python train.py --moe_layers=[0, 1, 2, 3, 4, 5, 6, 7, 8, 9, 10, 11, 12] --router_score="sigmoid" --norm="rmsnorm" --train_tokens=236900000
Below are experts of layer 6 (counted from 0) of a mixture-of-experts language model. Rows are named gate (a neuron's input weights, with its number), up (a neuron's input weights, with its number), down (a neuron's output weights, with its number) and show model dimensions 0-255. Each number is 500 + 50 x the weight over its row's rms, rounded and kept within 0 to 999. Numbers have three digits each.
Before each expert's rows: "comes before" lists some tokens at least twice as common just after its tokens as in all text; "comes after" lists some tokens at least twice as common just before its tokens as in all text. This comes from a sample of Wikipedia text that the model never trained on. Tokens count by the router's weight.

# expert 43
comes before: "|", "5", "6", "9", "8", "0"
comes after: " ", " (", "–", "%", " World", " this"
gate0:453431520554500535590415484347510456500567457451478570510504551585490548528569483496438554494508476438449528520556460532484542543475545460487463484510494490545544510533524490532454554420487472489500519480489494548463448544465581417447452524498523509493385452439528443506493521468394537389444479556530496485605479504509476459504426581474557424553599468585561487522479503547476473539483450621530466445477470553480498652432375427487468529489425548484481437572522497431508534500515478501569507578455404494523424474517499488602432503524485538565499516427521544431540559496497408605470520478473515608475456569488638451519502509460456530438373478586522558505527490424509437484569554549444454518495558476534504479477435446506565534483552496474405396543493468497526474538552550
up0:477544479556497523509529576509463446416467527512520427527501507433439461553429506542474464519504555514557541494383522433522495463482468507498530565498405547424491516473488439480520439531562423408473498512465561458555520476529507487554567448499515465539596549534455517539447491511567555625572506537437482527378507494504586536410500489499556521477467635487449544459492492419564563467528472479480577565442531472449543386481580534440460472554456541368576603464511427618430455498464469584475502409639588462512484492522487489465583465516536485530511535558475541471419502388498494464499531456476480471586483448400475494567494581519537519475499499453459408474416524519426502537506530535554512571579480604499431418527510479534524466545500493448611538463548549478488472483521434
down0:474491456489501537615518395551508528535589510567444423562529468426501606472519453519472611432507526545486443569528576531649345482499520474529506548510545419495455548536427414406437483514439531446543473415445471495536598471444570443451514514429499482556519507583427506527519502500522447436584458443444568478514466602462553483440464458565508486606458488475532560532484477530617494457546540466509520503469536430424487542528525454486488550530538457543437393497408518476505417494464613361559504556561451533447506530457518473498493522536456560550475445457443460490535567528494500540493561470548446532519490478489486527459460559554458592493520491416487489471536528571465463540456576510562442413405503543466462530513537565569501526446510488492431556512503461477512525437513564

# expert 15
comes before: ",", ".", "\n", ".\n\n", " (", " and"
comes after: ",", " United", " in", " New", "199", " the"
gate0:514481447374465437453440400491470468545599514453512472507537445537461443550479430497495556526456464458608492472576557596406528443483562504470461544554412447504479512490429560420502469629384561510526491470509463584525512465512440526573458500447556506516464451450484523563582490484489523562464539477537546515447514485537490629447508511549508444533509562434560508514519439446520573498471568392553449570524482620490611499479426445544417575506483505445496556607431489445462534482437562408520547456465499447496581492491447527484425471493489512511467432515512507482592563539399473433451567446615506593516453512524499588525502528482530572562520401561514512458535503542496513465479457541457484532552544476496491519503524466582494395555500493478474601514494546418494503507512413
up0:493522451585539502442551556415587411412466451512492542485452538485490505493510503464442535434543465501440469564459483463549493489451443486570549505470520557493463454539538564527453528454518495470524580469532576447520401524541498462431561515553498601345511592511476423525486517494415510455636523507476401493482455534382499530509401570543426581513528518522488516494494514468556527528484442560538476382544509578477376542541507539452575523445563436531504456523524507543572505455536465486500526498515486504503455486473525494535498555463418475520458562482485491620407502414585551504485448553449458488426535471468452463488520584455473391411496567396462510487496587489459531501541437641455545492455426569546506501511461566441466430437442522506588452431476460504477521425565529
down0:505413536560502471495551568598481520459518445525523476565499566507401525515534495459528488379486474492574574535406507512521382546575521446516494548487521572461546450452490576524454440518476440450647430474480482480493442501517520474479450459484519541625505514495544544517509500515475541522489560464490461552408497522531464453415571512504540496427457523421524593461480522547543477504445399499618602446519489540465440484577555441495514469394551453546472438516523499463592520503493448483561446463490469477484493648487473516491448562505458576491569532388471487496502472506380593601484499539431505476486550476547547435453470450481493556578475493471590517557461515535470504595501544433502463423529518544438463500570503420605456461480468531493504483418415398500551579500584519

# expert 39
comes before: "201", "1", "200", "202", "2", "3"
comes after: " |", "|", ",", ";", ":", " in"
gate0:497454453413439522502510540543504416376601422525485495428497440531419524500470472507513457506419578475465487482444518546517456500563602513432638440472503495539452437588507483529536486476437526489558450478485541508608481488523561502564413504465568497490516473479469451423441473554531596461498510534555399480496527458544570541496519419436550529489521579443495498463524562538476555468448585485580497558539403490490511512555440567513555496520529616441531457521493492517557420516651546476546543510506532495550440463474515522575454509498436600490539416539414478478512609413442536465422492602481494609427482452491558464478448455539507474551457461476393441579544521458488459463540493471370473511534506440491524482438447490600540441559538488485554486519541453538471480561558500
up0:529448490448440509517509508566478456423533450459446495489424415504403523476436524497478529534430535566518507475501552499527459468510547442451719434515483485516497434495533481529479522484527592531505503517501559488568419515521534502533457540499533497461518442367469565460482472501542560437457498515482417541514448576460538477462535429438485551500515608491520504489530521570514493519495522480599503519589436586488531455511442646470574472511521538445499499493532499520499388499605483476554602488443497562512466446425521563548430492511431590505572543545388549540472577446445586479403456522420482583421518508555516473458482497489457523532456475484397443596465580468424480462438456477448433504504448481550536512416491530635519550489540460547539525512566400474482523510578499
down0:556522488559575589574500549615564422462441446405512509483582432530530476418427457533524507490540550532500585570388422469435516570478411465484503582501436412424485516468448466451492454486580414521571487558370565557539481550455443381465534470491487536534438456528505562475493605407435509496490445520481540514550520626482583449477507545549474417432484481490604594476443450499475513515567477522585536454525494503479474581599558519524527520456552504439446444558520413522482487542411516462493454493522518527470451474421533497476508515545527569489485536539428488500437530527445458496513482591493476456490511533459441480515531437567588448490547433509437436402539557520530553542496491547548594535414515520471534479554490439525524557550560493469475545408535477481517540465512423

# expert 27
comes before: ".", " |", "–", ",", ";", "th"
comes after: " ", " (", "^{", " −", "_{", "–"
gate0:483567445433503565569575523527538428558538476542406435551523587527467516543598494502483495440524482489538418425650582475548515513510432457490513441534549523508499440398370446462495496468578553529556502547537523519507551546387587485526548467554532495465563473514495406494502452452495510468497516448489400481477531508380559350542489475529521551477499444476536481549508478528424509488499548458559494469529427493529520423410521418582530621461476483475492528530582622396514441444509504510492494520554528586532454507519596535527552518426503544426462461546517592489528551528461461464523469489481523529509523440459457470581444490521558564564493534451501565542469621456522464458490440415524514489507397464414496519460473524520370431499586487470530509460421500449496506519502498
up0:430375470466454523501537530494468518452483536442501518567516530499424500437580527442534529495574513474473477498527566467520482537480557392502397414471524475515527407480500358446488516504544491538474526517548494588510401582522372513522561447552439433534477487504619516546543577418484517513486484468566476512463458503573444408513532484433442531520504513455483533552476401584493564497503467505601455455440437523486613536526508519566597495469534475434541537476535567368501534434520465510496506400558494499568431533565490439493484501535482535437485474530520450526436524443506485430445531456547518659497455462424582506595501499485477516588543545486521584499518449596497504496546453503567507467543539445499520446491435461556361535462536448509506617482443491569480501453558527
down0:438521423524581537491592490398570529540499408628453522572545370488522501387471540476516471505511488406505440512483483588501502529567438434470514495545428487526556506521574351522484531514553451554427577468430514470488513506487479484594561494390515559474567495521542567543483498530569536529388522483446487515534530512522546493563491509420561540467508452440616453462470417542461507513475550478565476479438549535501508565433553441420486496521475649501468487416498532489458522499454548558502544464537530530453492514456509565435475490530471546532501399522588488501578550459428512531488455497497450559485517521446472504502452394548441447545507563471532458524475573521506461518495446560584462537456439538484497570422393434604513443524490499558381502423490489509420457497580504

# expert 29
comes before: " |", "–", ".", "%", "-", ")"
comes after: " ", ".", "–", "201", "200", "198"
gate0:490463492511506426467531604478487501516507472507543593465481480516467523486564633652580548483486586550419522526486523521475430524461610475475544463581564574565415558499444498405441420597453598451524389529459456469567445509513523519575456403510471444447495504533441527456606536513477462466510555542566546494519435497435546534449557525423450476486541399530486520451353496527484512515514525509416526470419491523477526539528438578508482553427495513460525486513498504486430454509455457476442534536480501506578436493472492561523544489541444534553617493440491487558548507518566402471481510496427486596503484443435522529534448511487533477451672529503507400536494558501495535489455493478416571493424556471537497526487537533457546533500472436502432540490561558564415539415516537
up0:529540479503555467538488528431501447474485453541525482371491496599448463402529533458516510518460500526470469546526506566404542455516479562536486490486471496458465483524581461544587539483615539487471524467487511530487560456563455540449536442486494497501460508445450512561386464547507492469518456346490539481611561536560564459546457488514429581521401559526500557497495630480551553507535464448512466376580450483480599529383459526467477480527617574505392504540447542488594524565523550560524542456437497568421536521450491574539496539458540533484483453546448562532481506546465564523478578443546462454402442508535496525444515538534408512521457446516491547490446504439495503548632457491594454494433466519556431467594511521506436499605547431466519432413493526489511458564541459
down0:492523577529510494498483534559474573509536602496448542449496398512552452484472400533524432525479457474546476490486518458398499379474473594491560569473417462599449433458462517520448553440458493551519536597571509527512544521478589511463458362511499571452530377541514428565510403405417512420501576474593543642478536433510431489580429478577530538508395486628551482437447565463549597567546520527571515450505493469419458509446459470509534438416500519459560462561519474489517497503487478517459579454514474597464548543504535501457415471514501548429526475487478532524503477497468506488588470514539496554466554589450571517495532483509531484474498422420505552440475436480518557489517467463476548449541469454475558555427481468506493517421595594523485551512500498487442568503528461

# expert 52
comes before: "201", "1", "200", "0", "2", "202"
comes after: " |", "|", ";", ":", " in", " May"
gate0:458595524590483509514497433532508446459538488432458543466545439537435492450457579533484499527431396510492499596471480503455444538582523464448463529498442491524411473506542463537520619439540497464442432584550390610636492461550547481455445534416536514516499537498423567575538532503431587483418401456522497513436429404477522435475518461410571460535451547515515456507511529593498496503517494519491602558495418543473567462521498539504478485453496497568517574448539518515462465482581532534569513518447456534466466418461497503521559385569550502520524524521481509473519487479481491521427428518555547427524429489507504557462525530508432564437489613514523548434473522436508486530407500531598486521443402624558599500493536448525461524509518525662480543510494509512485469420571531
up0:571447510373471461505502504400505488561484472574563468577488511478477489508548468469444490482549574425564487506517519523488560549449471512446535435512511527515501540567523493534488412554416478535541471473535522445404480539488463525506542457512467501478450522395455392491518452441480498533599520380547504513586550553429512513566456503521442547534507531495478554469473509471518447464482557482517430456489462555461453561411581425465491505530474575438423446529410524450500535576506430430446620515484478521503550574529441557584554670392428437439457520500483520572503469589510445427587521512475452539523477536534480444552495490485546414487527414476503486553554535577520513450592449543455460600521508442455447488591515499458578479422482553393501532459413524474577514515397486
down0:480507340508476557440456479618490537456492531548523558538526511536488525491395485539504521500488490560530538510557526463416501538544500560549472527523442453477398436497466503533532535529603525451511554471472556626526492415470482493518480401413512578495551506452485605509515494423530478442490473495555582433410476464503521480466507488436411489507510495497493355513575547448431487458534526505526488459473548422588492499477508488472523426456511512526443496489478469516595514533603406495556563459453425470539522440609526430532442501518431567493533500495484444457497489579516490503482510517456580572521598537523522491576515493555637537447596504544496526444529399404540472531446546435539590440458492475517515446491401525602529553513382506451525472593370516507508467471505509

# expert 56
comes before: " |", ".", "0", "%", "5", "1"
comes after: " ", "–", ".", " (", "°", "′"
gate0:454427534484560616483535573498511458490600487541468440468493584538507500482521549486533479512495488471486473471439520496509515469502447508418522491555505413555464495534447460489499497617447521528468543507357550466435484500457493533476440632510564487516509442408615486531473555472481482493498552493558475433529436593574536453498490546477487529544504608542469569501514429487555564561557600441584587544436454455456483465488550563552535515454463535483470526506420478494485534505464531403567502510401464462487562583462442561502451450555549490543483467563499464548561559575484480457541491405481612486534481503533485576495535448521541557527459500451526461405492584485494523553549523444574533455497511434395543491545494381431478499434450417443462460548451413508603581637557533
up0:500514518485546541478493543531502542455488475426570545604421516376505555580496540488428503511517450582424502558566463439493466451500477476503452435514470482454504563559489509542502475437577401455527499626512463518422534477483638505523399443513458527556569497503470520449515429583393498514529454554478557454506543507467573584518489446570449512512464524441514559519464511567445487512479390536496512502431461512517508477476516509555488434481415448506549487619500481584531505498499498577481484479552506516459503488493534441540520543460413493460533500472458519554504477403492452552457486558453437426509542442543544466556527602453459415496523573517457541599422477475476514491480499524415456505489471557567351466478405526584581442538594594485530479498480504479438460421552319
down0:506490382492477459494442533563405516630450494504552469464401464494461455436529457519490510604432527505514562448518471512579479482593471531457486484518460491486483506528525500377433586515502368469558520591559523514528378522486546525486522494436542586422484534533615528476502588468493474522527508563538515500504591455475554513555464517460486476487481431458373488479584568550443466554580445557570491532557496479458491472468443519527500565539475470479511507470507486468470519517524451535540503480480517496543521497530467516483483655531530587471568431432472427417501467528528447489498498502526454490535513540438415371615511547499541392479481513568459483482507495345523503553473480498526540402508435484475445472497460471506476459551560515593628520475515627502395519541528555

# expert 61
comes before: " the", " a", "9", "8", " that", "0"
comes after: " ", ",", ".", " to", " (", " he"
gate1:502488537526583557592481512472467467431548498437443531499558526550452518537483489518440552562478539498499529411509497442484512515518475498470531490441476487451523502593438534523516516472548434517498581383443514513469486492513481488552476573497477391590543433544560558553516455530515426496589506523469485526492612513407462485516571430506474480384588505548423504487537501604442638520456420464407505503463521590548567466549610529630495581560480535469504595579489475488475558481384588505420614482582576589494526508433464595509432553499437424478473494490498470552562431480501469560511450485425415527448522458482537509436554547505504544521420562464480521571481425471523543530495490408388483403505473508506472525451434508535482518509477499587475520481494459455547511424509478
up1:443450572538550490512496577513471514516529512478540504407458512503551437515467485496560513489466526513441467535464530530532500429428387455517500518490502580478469395579383454450483501474498536476461522503532516541495518480454536563455429408430434477502506396502498458521370533469490454443506443530539438508450470554460483433540424439426418546441519544578404547529522533498503548571569604537564523480497523460524440552384521508525457483428450488552594501511517480551550646453492526450499533408417566474462466506576560555403511577386430431574536565491423529522556481474525496509465512504507583509454524457495486509491508498548495530489508648520491593588544585414485550457542482423486458452463477485476474599542489444536471549470514477416549471515596547452451418467465432
down1:549545448580526527469400486423505513566454507552437478462526479519461479518499533542435552506534454570509581544512531550498384518566568508524556540483503523553455488411513524447559462507440364438499621540546569412470472500591513469494471455568425442496476491534470590533568478538447473529536495502481426492530495537478381482494504592504437539437626484480483424487434485474494536515553468403453446504553602531502496409486584499533514551544501551474429502492412506438528441500539542464492531449462488508627461578446510428565458489426481372475522422410488498536524570510566523414495448620563566453523515496539500554460546468522469453502601487567518508515496432525437506461515497506533452443505511581494532493502529455530493450483416477444486564532379493509488599525625476

# expert 2
comes before: " ", " —", " \"", " −", " +", " ."
comes after: "0", "1", ")", "2", "3", "4"
gate0:455436483465542446568458513586442603537541476503556579613625471418527418488503510494455543502545539528545457424549505466557422533476507480535467517521468508485460518479524506515528519479388544530525517443480469413490522547598482523525454593373506496454495532501505553413594493445446453526463513588463509502470566569529526421467553506492553626506440465483467507556471454557511443570524427474471473502645436597530365548547502477508538526515523476464492550504488439496474643441446486499573496401455650415443547481500517551487409505494524467500528473414477398450522444468491514486562529494465520497422509558542484395493406436504499540499558493527521513590521445464534491537472470452532467511533445517424509429515440544515486420451435530436492530475544495469550488497533409
up0:453582520432585490506505476579428561512516537412609572485589488416548454540494561540418561451578490532577494502531517567523466510429456522497397491574550523541515572483491449494510467551442480536479532434529449456463454667575474486494448555406516499419438531465456534446613562472473424513476457556463545534476518615551545447465482517490499638478453506441504518527551413525462445563512400457465460492555459458499512477542513457513485470547427488484482544473538455516523585452541496559570529438475708358504475457500499439501460445553606454527508483430500458408493547501563470461530519533490532491502521584488497371484533464512450568521559516503556485555468398479488467517505530462501507562556526502439522518531470513509442474517506558542495465522574520501514428510483459
down0:581487430481517523536488420510497499481435484513522504501547615436535530677562474485500461561493513373452513532408398451437550489483486531504435564441440522572527558412494465567465433536627516477418474566500423523465545570549469479520512503468447459464565526443515418490511510540413447462511394537637485528476469476460549530489542519469416425371551488531495521457517533489479431494509458468560537514498457464484505534437527516519487614495463499529449516417580566578521509575518497535559422540482401503581355488528474451452532528444459582610494485534473484621498467450522499543421407531480527419564518507497545523500475531584500451491574458481462501520427505546515501531537535478470535547469526503485534507572542515453463436551564521419532538442527433562485522525496463

# expert 55
comes before: " ", " •", " Total", " Born", " \"", " Country"
comes after: "\n", " |\n", ")\n", ".\n", " |\n\n", ";\n"
gate0:484552508405573575429591508500402570413493431453410397473498499537513531568416509482460516552565495491499514423471646464428582451549542439600570545515421508480533568465510495519547512476511523495483508560488464514498533465482495453519473486531465510607497453558507433451536552526504513494481503462482476462511513440489574530543434511511447581498395577572529471469565539509541577534475540543571474449517517473400523519446501424498431490525410467498482527477532507492538472552463423485410525553482513502551498475469457529409590499477535514457490580593452447495496521417519520488484509544497445556377346478483555545549524613456520478461507511563495586385514522443548372464529556512413526542547541499537542467540406415518603493464467568556484508493496395561548520483496525
up0:484532504573461506560409503427606458556475463483621634539515532530527426489567470531486489386399517497491494482529471550500488478571565521441492563511593519460504459522429512530471457471475531469414486462528564628577494539511480492437564524470462495439515519495464515538517446432439470522488410546491509477499482591500489554463496444514465542548487424479504466581355554534534487475493456526377511566459489561515490468501480482582606487434591513457469516441467539473409421458477535417438535501500452567539470495532569344564422504558505428432479484460464498492563503560456487535468469443524494479522617441478483410455507445566511477625463501415424465579511498619449558460467463545489441499551467462476466487472560573532461493569546495469527426508545490479464454523448463
down0:461523436504564456506431500473449568551540540485532516497413431488518518467509582475416502438490502519435443522516478460602506520501523492578544509504599513527502497436509500551538540504520502414556515538488676409523526393569516451521528478508576463442468492553458461566503471501508394513481493482445475451431542606483481567431594515494541558497382438592462398424483664567459562451522578431534522530513485566519453529510536493492518536543453493581493519542655465444472543385477480574539484591483476473436528530450442427517473501434538563481463492529440506586466551441431461500431520470445482486428554494449481549523546481458391483499579402467569495560526489556460482498497460437495529475521431506489519561466477513444469523478525494508517475593497477427491450502605564

# expert 57
comes before: " ", ":", "=", " /", "0", "6"
comes after: " |\n", "-", "|", "\n\n", "\n", " G"
gate0:620522539479508491417543453486537394410422476420599488506383427546526534526485482494565543497542522489499505512410421509535488401554521522620486523361570497505507570558421536540516410459471557483584558520531530573515602489414488501535497497494533455413474472532495455573594511409488468528524468402561502463492475492462592580496595525514524482535440483404486490471522515540533534453567497572510541467522558478413540454437493464424521473494539524569515550578422541489612493499602563512456524540475528531502518624554464419477557444462573503535489421357532497562488480507538497549572459501473481398447504514431508548478462476491510485455546531552425502473509506517543571520522446471529510548500524522554554483549594502563540483433490537513469508521548479443436515472560595
up0:348488482484540566571439533473476530508497577437388480467557571471477486512539536474436472611486483531501480484511650592578536551371500481420508496601414575497502536435519490602528490527556434487422487466503511453580460485479461473536496438559378549613513578500516503480425522552480495559452456534465448509491508440563472446529520513453522534503547479541566607549500528549455507496521442496473447486550485458533507490459436555461465566496492509530442412436539458562511525490392369545569523492503483611505518440404553529477526456505361468523517479525449478457496472425471467488430550521483439588545492451500428483493454541493502463505485448420487552521503491451471459432601510469484491542502476446458498479430505434471510492552539465494545442464524575578599451438467409
down0:492496513615448485584496409483523548550508480464548544487540445498493512554504542465520444483472567442442486537518464547562482411577544459526525382522550448460461538568575502529430521553485594426533490396477496444569503463566557573483556389517579452485511431550484502521627502518554534478440515517575564506436505481473546463531498442527373546497470468501614641453490448496518504481487508430461501532480515444515565546470521513403520456508519454437480485507474603485492488497510558399542487547434579483399452525558525426530464523524467495528506448437450555504429506477444525462471508557585489483443432549502510549489481564459576447536527577465401429388548411443432527497543539535587506557536342429589480470455535562507491511469511442438505489526541520482531562451456490

# expert 28
comes before: " of", ".", ",", " |", "–", ";"
comes after: " ", " the", " a", " The", " this", "'s"
gate0:526484539557520471554446422453539465431481468545502512412567566558454496536454600603466471537516544483470496504435414487470541478504492584467525588447481464382471460478563502452494581569438512435508498591527527449456497450527485483528536504506518524527517450428509536462444459532546446519454396485474449463563527504533427394540452499525456456381612404498487438597494450553585402536506562534525578543505465499539451431565467477510462549470450506507483577504540475614489644551598490465475514532472518575496550530509500441485470477643491470419509509547635497422524495434534512446476562454548527497485416602563477583515453463469490473595448455547443475508485469476526506465478481552527500526562546526470443533394540532498491445420488498590489487604559510521526552470475469
up0:502472550582517455585468453475537485388406451536531460386559599541433509561478569584452422527475518434470569501442386444375540451488492586504521585455445493427459430512585490539514635575485500448438454582451495470486454459510478462520557537505490539523498461468495500484497503546579415477480469498461471474555532512523459527527455480500457433420579454475440416567459420507534485549566532510548545605499508492481441506582488465478492525443468526542512531512487430582529586578602515405439518498490557556496535551524473488523503471591491459458515499542621532445535509416518541462507538505517522495488432613557495540490461514525459513612475480504453530521535522491599521457574430595521479489538526504467502529374547497517496446391475469595467504600518553503536554500463548
down0:519465512470553555499534574386506445452459543458436501475481462485650499514443410533472588458464469553390600508459529560541647490434493516468481507547526515543603516498403539390600459454611577520515413404569474560528515500484456491540425521561563539538492579494561582505494516469632564553524536444461502530497448462452497492483516508499525527455439504530514428489588488521456532520466534559571450478515498501439381500573492519538530474507561440459361474536470451430515504483570459475464455470579472485635451513484459547540537458448572501528448545434535511495548470541513504502476422505525473447388535475455432443547534400501496534569526520419513491553475571519433514491515489498550499484517437489482492473476447620481505469504452495548473521529436511519569503442456408